config = dict(
    d_expert=32,
    moe_layers=[1, 2, 3, 4, 5, 6, 7],
    lr_router=0.000603,
    head_dim=64,
    qk_norm=True,
    init_std_down=0.0177,
    lr=0.00637,
    final_lr_fraction=0.0,
)
Below are experts of layer 3 (counted from 0) of a mixture-of-experts language model. Rows are named gate (a neuron's input weights, with its number), up (a neuron's input weights, with its number), down (a neuron's output weights, with its number) and show model dimensions 0-127. Each number is 128 + 32 x the weight over its row's rms, rounded and kept within 0 to 255. Numbers have three digits each.
Before each expert's rows: a language model's description of what the expert responds to; "raises" lists some tokens whose logits its average output raises strongly, later layers aside. This comes from a sample of Wikipedia text that the model never trained on.

# expert 53
Word-interior continuations. Middle pieces of ordinary words after hyphens or partial stems (self-defe-ns-e, obse-ss-ed), plus adverbs like out, been, just.
raises: "ed", "umed", "uted"
gate8:130078090127091132142135103139165124151066149116121205208062121177121183162152076146145131172150090180117105141117102095121120117113176146161142098218140148091128125109141164126136133139142101115162123188141087102120190117161102124151105142112154132164135123082125063149096119170100148161067144172114188127084175123183130119126100114106152124171134097158143186088094106098172130132178
up8:112093151119121153132147105095086139101115103129142106120132131147112119151154153129131108116148109068117131191130112124142072116114091132164136155077164149109121114106198128134092097101118131202154119106189153100122147199099131100120209101151150083145170212141052114122174091088174160138091107141212159137108112140150177130086129124075155127106119040103132089165147086135180095130124
down8:100185131119131099140152123070102210135149097177086123132153130103100139094108095194151093150100121174152116106135157158147116106072126145163143141071169164051075145121159106105191112111170183110121121057133056195083076164115088140166114087173133113105156142089094153093129131164124168118140123109117117126190083106130135107123162143139123153139123120115105138158154174194150155149099

# expert 8
Section and line breaks. Structural tokens at breaks: paragraph breaks before headings, heading equals signs, table pipes, list dashes, closing parentheses, sentence-ending periods.
raises: "Scientific", "General", "Sch", "American", " Other", "where"
gate5:118116137095159098113128120173099135145142112090151102130064129121112145115156112139117162186063116141111162113099120111144085172096119141127213119116116149138097143127146145142057127227115184131131164124142156182157139138101076069118151115131142131009117145160178135133126076153157161157115104109170133175133158199118144191115111117109173115176129133088121125140104094065081135128136
up5:139035134163157122161067117161074099101118103070072144115118077088174130130144090131132135180131158131149139163108140115159080094178193165143144116100197151158119149086175123139121100140120155108133130138072099128080140128096088151102145112035153109111136181171126137125123119141149168099108118084122125088130229114154130104177163198159119137157101141118123087135092139120106140104150
down5:160083113133126103122163132158086110064160092093143153141119117107168080131118130124161145117038081098153195112169196153155116136138108139115118167209153171133161136137153123081153169104079142165149156104108120141147132152131104085083138116111139124123119138165058135171057133117145167125091187157146173125137143210147109116120129105100154106194188123165093090151132133144121102105061

# expert 49
Vowel-ending syllable pieces. Consonant-plus-a/i syllables inside names, often non-English places, such as Ad-ela-ide, Le-adi-ng, Od-aid, Ser-ie.
raises: "d", "ds", "di", "din", "ined", "day"
gate1:080114216088139136135125104163136188190150145188137084145162094137064138155084102097147178168119118113145108138155112125096111139093141145117164162097131157156149121087106158133125139139150168164117094122140201156116117102147190143142128113118179083169110141169069115104088139123103090175113127126103083109176183156172111158185190122186125121127140125175084127099086075120155110157185
up1:105129098152114131136155144163126134114178115174162094163128116128082186110124081107139121059196133150120123155110149157129106119130141169145145117166211123119116134175064187134137120118137037175097134092104151103142131184097170119168172163131139122198116107159125153146098140127094130097125112130100136099112098111148081116091085067099105151132189180060105117095166161167083189162128
down1:142125126121080097160196091146115139156147128119098126134159116132061101108131156189149040052091110131077138101117146109067143157088127126171152097088114127133157143113114131164164127111057155163119134152117149119164138132168101173122132078120133171139119099095141155134167147155097129213041132085105116118134141112152141146143099146173107069140127092140064148141125122123178144041178

# expert 25
Foreign-name word pieces. Inner pieces of names and rarer words, often Welsh, Hungarian or African, such as Ca-ith-ness, Ca-ern-arfonshire, Szila-ss-y, jost-led.
raises: "s", "work", "ship", "ers", "ston", "house"
gate1:132145089110133177063174077183145144130134156125149148157151091178123157119134173085181179087138087157133120134109135093157131111147137150116142160142070160083158113080107141141157090174100131152095159090090129161116070106098127071143085113129137139113074179121135089076141126141215145149117086189105145141128089070117144136156166118158135156104110139158102125101137131242139094098160
up1:164111164080112111118077139110149074119159088110146188150158124119158098118071097113151142155114139137147111131112192123068163151132084136151172069174052135129104141116049167145126135178166088121083105191157117121144124116098149134124150121122165089111143141098100089161138093149061127174153158165134084073185108107107109143151049127090131148114116166117110135139094117068137053114140
down1:139134146138104147136092166071167124158122142162093111170217086089061118123109139136174154162117133174093118124088176102119089103154142114176112118111160104154164174159152122151166093158123102167149127084096161173130122093137153145193139140154164119114066110134051135074182190130129115129149088098128178127127165179144137120108086144130162128179205147141168135156118124079185127167125

# expert 57
Name and loanword pieces. Middle and final pieces of names and borrowed words, like mort-ga-ge, reg-ga-e, Richard-son, plus States, York, Carolina after United or New.
raises: "Sport", "Rep", "que", "port"
gate0:163088164145125155121175105155114076141088136136105112079131085113125094176103151108089156148057169128121159192104134087177172136090121136130156102120127184114093094100134167147173084132171199134127123104144136113092095174146136143135117064175083146147085162136091122097184129108104128109142115151098155088142138152087187120104155122137087124068125117146176064073061065134167117125167
up0:094052135132122184141136152119209130136165160147183143092160126156114135100098131136180128078104145119100186090136103106169098086161113124092157158116123128116167116175169110141092098117069124076176138137144174123115100177127160143162194128122157109128115083180092162142142114124129182152145139097093058125148136134129061069128104147172115099151058129198103151169149162130168142163107
down0:157155148159138081134107196083113145148134107160093109106125133121165106104138072158162151149155140176090170112162133082150204151131148115200170063162134160110116123157145148061098051131118156094126158148117129172084100079148076116137101159061099101161076117156107167150117164171113099191118142127097113166119077125114121090131122127100072131144117082204168117131169139108137159124130

# expert 43
Latinate mid-word syllables. Middle syllables of long Latinate words and function words, such as unint-enti-onally, consequ-enti-al, adm-ini-stered, plus of, to, because.
raises: "ation", "ations", "ally", "er", "al"
gate0:145164077148152159109183136103160080061109145125172113152119130124101070158119106155098123149159112060101084141153147123126082125099170106133152160100156191128142092168156172148110098134122141200120177107178086118108110190092113139140188088124123117170155156083147096171122105138108114086083178159081156199112117112154105083181102124127123098147154126158151137130091136123217172119153
up0:131114159132117103117181121082088102165139166100113120141111155106102126109121152155083115116093127147114153174110130138152146057143116036137098106092148120113137101156146108113095162113091094117100138097183114075061156165137115078181112164138133102160136175162080116132160114125113185109133230135126121200166126082119137128129142153048156129140050109067114167102086104119142144085158
down0:097153089146117136052145113140153116095114106142097127187195121179174115102053147144130115100121119108126181122129114151106118164174193165127152182142068096097110133145125121172145091114162103151107140151135102146120166136120155100122164121106160165135181086066128144110076121135151182140153153136138143112178093173114213119110184118194141179173111095139098074106154138173113072171116

# expert 1
Place and name pieces. Proper-noun tokens and word pieces in place, institution and Spanish names, such as France, York, University, Montevi-de-o, Gonzá-le-z.
raises: ",", ";", " and"
gate0:110133126179073140161103084120061103158167134107096129147086092137190122146129124126119134157090057116152127140108092114115124109119085090174186109137165150093154098094155144152105118192194173114174154074102143107105149120065094075085115071147094117188135139137117166075116173156144135166143109131103106094151131128169142110103155148101176226129121157146131075109103158130086123152170
up0:121150129112146107154135114165104183110178166103118108132105094098128173145097120103091127125147120175163121138175150128152100133111092187101135106115177109159120099161127116079169114206197176126170122089131150116123094067188144130178099184084198088195147073156161131108101156144091106115170175133136130077174149168096138151121157182142116147122148115156136086092072136129157195107146
down0:183149124191146153124153114148124163137120092153081109055114160144150092177148182149074129124155118098128126132124118102111126098146092135120190181107140137055122139171091105123124168141173221155127162142089081088130135184136095101072117126183104140134114141089072172148137138132127107168109119129151076081100144142148154154126084183097094192064081129181103120134124079158144152130132

# expert 30
Mid-word foreign fragments. Word-internal pieces of foreign or unusual words and names, e.g. La-usa-nne, De-ja-vu, Re-me-mbered, plus some year numbers.
raises: "no", "amo", "nel", "ais", "unk", "us"
gate0:150176174166109075124112151110146159141097092116080079106082132163166184181083160149151140130104084123136124154102192157119135123188126115131068121148151143133121124145155165123128125108134152123177174136127128110139117079136033126157138105133122055201109139117130170140120134102133112038082153073135147142150164121066200177089141094150080134143153114104116183109152116104170119125159
up0:078136131150102154142133095205120145149123145117076080132097146130061120154115142192091127133109106165058140150139108107134111140079122135164139109115081178130147091120150190162165122093168118167097218122170103163128134122096122094095123103156177120152159076095156118115120128135152111124121163162121125047070163128107118088076153120093199115108077099149079121080147192110138085101123
down0:102115136144119112149161097128133165123105087144113097150146083163084147186106165155086143227113137153154134137119195132138052113103122134061089128145096121130138133132163103171058090129126133161113108180166152148159187105089132132109116105161089098106130119152061130152130156132108105095151139111092053111129111113167096123095114061104184184151099075152135116156171148090148125207113

# expert 6
Table dashes, short syllables. Dash runs in table separator rows like |---|, plus short word-start syllables of foreign or split words such as de, ha, ke.
raises: "-", "\n", "+", "ear", ".", "ex"
gate0:161119102167103130116109085101183123079112067131144128098129125184111081193152090113139139172140103131152172072116111155092127162186140141160142085122124129068074119153166148108073098164127141174138155129110234121104099108137152169102065152120119188126136079140132119135154134113170112176143103152096188141096133185101180111134164194103125118111100127131137123128164085097097092071150
up0:132100146104129106051097166103092123111116152153066201135130152102183144144121124168093155056173128160133141148185129126168151087117073153103138112167146138116108145166106114164054161090096106087084198151112128141143149121172153087090107096168100176148086158120170181150169124095108142124125197143137198152135108131126159180087095141080144129124109155151123074121114131130103154180149
down0:176113125176121169116159108086130135130113104142100168086061120157135093182118116125118130121127082128116181142124112131126159092170160179149161173164118072141104056115092083080158083135135158111140152109126173111167089142139120172063135205095098172162113111169151166072145146077101125164156120136148152089151175188123118124080091095118133080099048133135145102154121096134145088129184

# expert 16
Name-ending pieces. Word pieces ending proper names of people and places, such as -ton, -ford, -ham, -ey, York, London, Nas-h-ville, Despen-ser.
raises: "tle", "ston", "ction", "stone", "weight", "set"
gate0:137143136120148092146152085176158155162079050135085128173095154108104131077149120116172086120101194051148116126066140107155134074155081072134126086135201146099113094132179142163096139121080110178092122119140105169121117128173141156091185115146117106104112107135103133138139117133147060153153102159156109122145125122103196127155116182136082120148079164118153118066078152147166143078160
up0:102110094107051111076153112200126099125163104098124139089124149139158146182146108133106138170124166091127145154114091125138152135187143148109150135127204109205141117134115147129109159127150163045058119144153157158115147144140117088070134134083102161101107090133119131101158120155194106175105167174104100128111122091148132109145133162142160131155095139128075163135156107107018129048130
down0:171102077141141161100126148124122127113158133095101123099078111104174131191098121096138156122111141119124116128063072074117131094126088082133131164177180103085082075157141068104101051132115145116171187063135150140110129103095147134137174167106106085145096120088075069122152202093138124130184099138111116092114153134178112130147106188162094126071077110134122156121088114144088095157137

# expert 42
Word-final suffixes. Suffix pieces that finish a word, such as -ary, -ly, -ity, -ation, -ical and plural -s, e.g. Literary, Chemistry, closely.
raises: " and", " of", " (", "."
gate0:095185110159135105129143119133124085160125160107145168128160130109099159137167185077129089167089124033100121157129172105114170161153100076103127168163129148079092101171176100125079109123075169085132117149185123073125129065136079159114131102146077120090138146111150113139162141209133143101185106144133145152147106118129148130053108175124103144113130130045092136110154114158104112105182
up0:158128063141113118121133125115127126163099158093153108125173124105118106120130093124137128126143070171086143168128075169099135165152128185060088142134117154119144095087080155149103134143125174216131151155093098031177134153105098120071131161109185063192100078134189140157155154136080143127138176117144145096180136077147174095128099137128102141126135130160188131100166094120120161095117
down0:079153159111152105114171132196171180123146104074152129133103125113075144173178144094139143130133117044133159165135095154134197109112181125135124137156148135122105129090072144134096104131119150160162146180149151102145160197168139117098132112108195128137144121145192097134119105150119130113134145123129092124174159195097187157092097112132122159149099121184054144119161082203096073121172

# expert 12
Foreign name syllables. Syllables inside foreign names of people, clubs and places, e.g. Sch-me-ichel, Gö-te-borg, O'Don-nell, and capitalized starts like Bra, Ko.
raises: "ve", "row", "lies", "ley", "ral", "cia"
gate0:123131094099121153124090106104161064140091168085140120110123160158103163167141175123093106200105070091152074133068178095132117130148075129200119151121117109119124127171124143144116133157152147113093095115158093116119117111079070121093103122199111106128115099137119166106119163183062133138140052110049133163147133145110157156109121142093068097154124163035098115108171132157104138142160
up0:114081132132083134151087077147103128074141072143148151186101136138114143089141164146158105179099170131115139120057155084068057155095162123159159159094114037093133082117124161105118083130140124165127132115099120135168110167119160102135133083192147101141178081161091118134071159111127167155098117119141118204146125125113084167115074123101099162144135169159085138156136052092123121137136
down0:105121140181065128161146115164121120163123087138122105139109096176125138091158096127085149125122132232120108116166104141132153071155151147134069105183136057138125144129124163124190126143090146183152112140077158142170169090102122115184065096090140179134116128148121156121107148171098147112118141145060157163127127109098061074126174112137124155102093073132149194110110136151156143118052

# expert 54
Personal name pieces. First names and the syllables of names that follow, e.g. John, James, Ja-spe-r, Cla-ude, Lat-re-ille, in cast lists and tables.
raises: ";", " of", ",", "ries"
gate0:137131100120106144142076152096183107142081094189181179118133114111126109131046157219178098138143109140098059129125135140095163119168118172109148145103085164121156115120140153113132127144152122128089085127156160115146109056090145091084097127120103146096132135132099101147131109091131094170112050055136112127091184211131144157179142119141148119120080153076112130123121136156146142091198
up0:121089139125132081147152116177149140079187068123211172106100136182157131155145170090135153086197140136100130142109132139076115124125061172176164164131101143144133086099112151106111143087162175118061117104097104136152110120128126175083150116129151131156102115170135167163108115148156100139115133130116145192137101154138135104165128132031198173114135081073138155180130114075120140174099
down0:172099105143096134113187146124157124094132143178125168127119155091137155186153128078117147126176100075088133150151150114167140167187108102111138170113146103114133099150115163105119127164090095151141154140093177119123144099153118122137065171125161192191109114143089076171089139140166068162160049122128105064158103152136138109129116163085144111208065174182167154094132112158138097116175

# expert 4
Numbers and table fillers. Number tokens and dashes in tables and scores, such as 18, 15, 4–0, plus mid-word pieces like tr-ul-y, can-al.
raises: "erm", "-", ".", "en", "era", "eral"
gate0:129118112130075106113185090100141221137119135187172151146111158155096120139072117082163150073153099085149119124133155190105121132098100112139161093153104083155154118109167134176095097143037196088097119137129121155105122115144085082153145128147146085147161132148167109088117135113127131159130124145137137133116088168182113221168161111135078168098136069164077133135095160092121138130173
up0:160064164160125089082131051184181152164159113150137132122133109122112105102083108100118054151080110109080085167131081157067094054105115102198138121100134127136154126176105111148054139149160113162170130101168104127068102097108133143122168084138095101115137126145114145146173115154184101165095047115128065094145155127120149115130119094119086128087133092151136145121157150119159097146115
down0:124138142128164091124115131038151143104166177131080141132131143128166075117124113180180111159127113123112136149141156098119146149153136049119165153122151090154065120123088171088156129125181131159107171067121126138144093135091153151101159130099113130108166187056119141129079078159138130123206067163079105132148086195094098090165107133122152141110133187155165173091150187136104117153111

# expert 41
Consonant clusters in words. Consonant-cluster fragments like ss, st, ns, oc early in rare or foreign words and names (Ple-ss-ner, di-pl-omat), plus table separators.
raises: "ings", "row", "cl", "get", "lim", "standing"
gate0:154164126122098099117164113179178151143129147091172152155176071124112085126078149123152151157153090078135164213114119161148121108075045158133115160143130092111119181180110159146138140156130162116119153163121117135129109155233072118158107119151160146110062086135106111140151174118126110066118109141079133149161106143145176118132166135087143088134045139124093127094131081150135136098180
up0:193096170162080133115129141135083157115131105153130152159070091140126181170120160142158168135113117133151088116111068110123137146135090130102197114128127097151114159118160147117144117163145102125153160071108166096132133131132095104092077199059134098182134103096082169141115123078141172118115168095154156148150133151075066094050125113110161160108152183134168119119093073047126110181138
down0:065124153107127168093121082098192149155113071104094131131137119136136155158098150084114093102147171145125102114132123103141077155087129148223135138097187056099134184187143104087174109092133089115149126166102156141132093093151108120144114050126111132107155170189108143116033117143148132161118083164159146127176152087139120135129111175148143158132126180130122047148140137158093136110104

# expert 44
Clause-ending commas and periods. Commas and periods ending clauses or sentences in prose, such as after introductory phrases ("Initially,", "In September 2000,"), plus conjunctions while, although, where.
raises: "General", "ater", "iter"
gate6:164125125129084079127129107123221159103129081075120184159195130098107125110146149119197146090177181061094147114207131104163135106143069107157123189113136156149131079108167107127123145090128118156153151121116140113092112140126107190189102126159142093115131112182154118112086116127142120140142119145133216173091117176093173148157147130113121085107114128086082102126075130119112179100138
up6:121150148177142096169153116147186122148122108126115182137120201144153108133075154156085104090111125098148146145140114090163102088168107123119151098180123210104166133198141069152153129126196132150141056091112129125127159142115035169168116191089160112115096074115103163160138158129182143179153123075129157099084105130078142159121088083165142154152108161127111165137110119155125104123124
down6:171134100125122140135154169146164131141101129103085116144135176138103123140097169112119182101153159089174167169158101137127082133127097058136145206140179118144205083125108129116131130140189149134077108129095139111140097192165139159170107111117148115140162143102076141144105124119082080136139117192122087172086057162174088064113146095187127108127106096059084193156132111140118136105096

# expert 3
Mid-word fragments. Inner word pieces like hi, ti, ept, rove after a partial word, plus numbers and pipes in election or sports tables.
raises: "less", "y", "ival", "ly", "la", "iti"
gate0:173116140058123134140073116096117148142136158211098134145147098127122170144104162142150088131195097153111097168106159098135138134176111181105142061109128159081146116177128168146127125121056124085141130125126102102110188127110113140187130165124172144161142096094172118069111085133131135162124160166134113095117169191138132204117153175140100147137177059124218110132137130169115112105157
up0:170103167232107169141152113151116090163142098129145119163147134120183100102138094091129121141075144117082145081070106126131184117078115083150134109075149138132084139099140175067158155116112093121124139138130118127129101074134102127129112112069156145096199082108129133137085114212148128145158137127121110180148228187134167075090129111123098150142134146158148125122162142093178167144106
down0:168123178130098143141067128162151136191162134148134091153090115080226147156150075183121096029110168115125119113113132090108103142104192155121146135138114175127056150163144095115142156097151112101142100082149127107125075035121138115116140122154120106110129111110152141131125126155144181085161090174121142097099115111161149130122141103095146152088192169114075066131128130161134166147081

# expert 52
Consonant-plus-i syllables. Word-internal syllables of a consonant plus i, such as ti, ci, ni, mi, si, as in pla-ti-num, prom-oti-ng, Lju-ji-ć.
raises: "ons", "on", "ent", "ona", "oni", "os"
gate1:145150131132134016113148096109099144125097163145104127122120110216105100078109144148187124124144138120166191118207133137079148184121118076083178142135150171100159127168141165103111097147095151147168142177085114135114119086163142151137146171106166090105116147119169130095169085109109175104143072079136141166141074186076090168132142111138149109154141126131120138106073140172164118134175
up1:087102119071124100189125115130139108100097138067188188128149215145181129142130124102101153143085153062160115130176123116108128077127100150106104128083141155113141109121096187136145144151136112167121113154122053134147065084084114128092082096058081124135131116178120081142181122089138139113161143119118078117145169108146129138101120106120140089083206162124092126165109198133159170120115
down1:143138107133144125169142126126117147106149097113125117111180133178100128162159136141109126034173139121111164116129102178136146145106126073124134134111167124128114112181115123087137059102118134167083172108110118176122105155120143099181176138186111155130145096100143065154209190053107113141110081086077138078142125114160041147140137101098154131079119155120120129211108063159126154158125

# expert 29
Personal-name pieces. Single letters and short fragments inside proper names, especially surnames in lists and tables (Dave-n-port, Bra-n-n), and first names like John, Thomas.
raises: "hood", "nal", "down", "face", "weight", "fore"
gate0:150110159148136125085120095131081130103167138080115202146124182122137119137040187154102110162123126135097081141152076108126114153217098109129081118163139128081159103125143155107100138182148061133077165137126124136139155140102124126089129112083123118181082136109162026108169126142118161139110099181171119186112156135055123142132158165129101067105140103091139149135111122158163139121173
up0:129140149124119097136143104076183157135132123062136117162129101148136131115110146127135107100118104126131159147125127091162124076177100196169099107128092154131159136145181103113035079141164119111121118187110156147144123143146065105151125131072184186125115157146165125140133144211109142156088163078137177152162057159097111141145128132064109111189162114094136140155112088119156029100152
down0:122126111126125168100168170052148133159121121113124125194136123097134169108154122092144128169128124155118127146093099157142154102130158194139122116091162135133075130143142167121209131038091108056042148151114158109099166114118088144157128075112179093127153130142153118069132105146093084096106088126217113157180071166141129142131163151131153175068149108123076133131168117127127161104125

# expert 62
Prepositions after nouns. Prepositions following a noun or verb in prose, especially of in "species of beetle", plus in, for, on, at, during, among.
raises: " the", " these", " his"
gate0:176132146130094121148116115045077137128118126122107133099066148200123104117131134163116203147174113098090145170107151121051107137172104103152169113170169142094093118126169097137132061119142099115127148116101093128161083168083117067143120145158126096128127061122164144118105135155177191086119113173097173128135171084090190171129155124095120121167132116096098059104122166129153083156123
up0:105168135171121075094080080158112093136118154129144101118129186133156111131132143138126082140155103176058101094167162133092110098130176187080147091107181149112152135188102089148112121091120086096155112130130118149126148071099094121118119134098108072105129176078092134102133148108076098161129072176226125134154151179068121135103039117129127153135151103097131123172147159141124101182106
down0:118138140088131147142148119137131159140136110098162128066080179142169115107120097167124147138138164164151175118130205180098161123159103152211151167110037116118148120104154054154147110114098137158125174133121144114143110134078080150136096128170120130118138124156142112069131177126068157076114155109079165165129137092110094117059195113167104098165124114171103112161143103083104141127048

# expert 27
Place names and years. Place-name pieces and city words like York, London, River, -ham, -town, plus years in birth dates and table cells.
raises: "ira", " material", "rs"
gate0:142159116157154099124153096048136128162176120122142106117138210184086073134075120152167169128101143127098125138161104153141111117057087148138150128149084110110124053148123131111067133152187168119139110105114168106133071099111144141113144156087062134088082124121149120143118134143120144124123169164100101169070157109113137161100199105148167148076192130160109095093067181114085112129163
up0:166132110078128079133108090118150098096076166137098187150168152151114094104124098146180134120121073165128119122125083098136128122143102143168201150112119200110171100106161139158122044091169128159143077103102163099099097156147092105151153140103068144124155148130139189154081062141132179107110167102108085201144136167187116108118154118138156187132164129153157106162127142149094081106165
down0:109079174093043116118112120143112123139157079076116160076105140096108060155167150155116143135159101086102095123154101096106163096086167193121147111115120130147130149082098181174140145121114088166134107153113132115162217082102114160165067102162178179146072126124188088124115138143111144088056105142178109136126098094104133159124115124115105103130144177118077087083127150121145085138089

# expert 26
Closing quotes and breaks. Closing quotation marks and paragraph breaks right after sentence-final periods, plus commas and periods ending clauses in prose.
raises: "=", "|", " |", "ined", "ired"
gate6:170117109100083129123103078133176127126152103119140149177085078138102123112104112144179125115144099217151151096187115147150089179151068108035175124153165067088143124093182109171145101181131086126121144097139136115134111095123116104153149148085095077158171125161140110096142165111067156120131147097183129122140139170147164114120209146120143136139167149152081132091125102116062144085151
up6:102154146142185101174144151146113116142132148169150106105150119105109119146083089124119129113139182161135114092163118173130125187117111152126120133103127112179134104104100064147067085194105108112177134143110164121090165152087168128175170100165093160184066106062108083108171089048130131127146112115151154149094078162077156147074099096111202082087103097181127099128118157145132111168137
down6:165141097119139132143107093137195174145110195140122137162113138168144097132109110177109135178101078145171113096077065131135102134130097220114084118146089182145132108173087122121117127143104179079137120162115087156149163146171142133097111097143155186111126197101091181112115099145121106165124122184118180124136171092120106170106118119187126097155167136034137097140136124135182099128078

# expert 5
Verb and adjective suffixes. Word-final suffixes completing verbs and adverbs, such as -ed, -ing, -s, -ly, -ated, plus common verbs like used, made, won.
raises: ",", ".", " to"
gate1:168090143107120118072118126134144096111105199106110086166111148079123137151110134110101128099136139117156139166130152094142119148152116184132160099091066110115092160172154166128147118069076126099101131082179139102124079130030126127168159088126216104078111097161104099133114101107111122062184152150077076107097099190126108142134110090125091105146112185161160171109137135102151160084154
up1:109089143229168114154112143084096110168078088165134161127047118126096137141138162110103166139132154108176135095200096145169179179168083138124093177129126168115145150103151146073098095126168134183125158108155115115190087161096089093185134138146129157132152171108138120127093090164114140095123188149151102125021109142143111113141134087094108123120099103148157110121117131129116141168167
down1:117069123121088157136195111162108124144113166109103096118162104177116172144116194094156093085106097080120094095116150100093104109150134134090132121107119149141193133103167143149151094100079120174179156160125117138116145119132157132058154130183129185096086087135142108196135129050183185107124176117127075128125164153161184125143061140155085098083117154087112138122151109116122110142198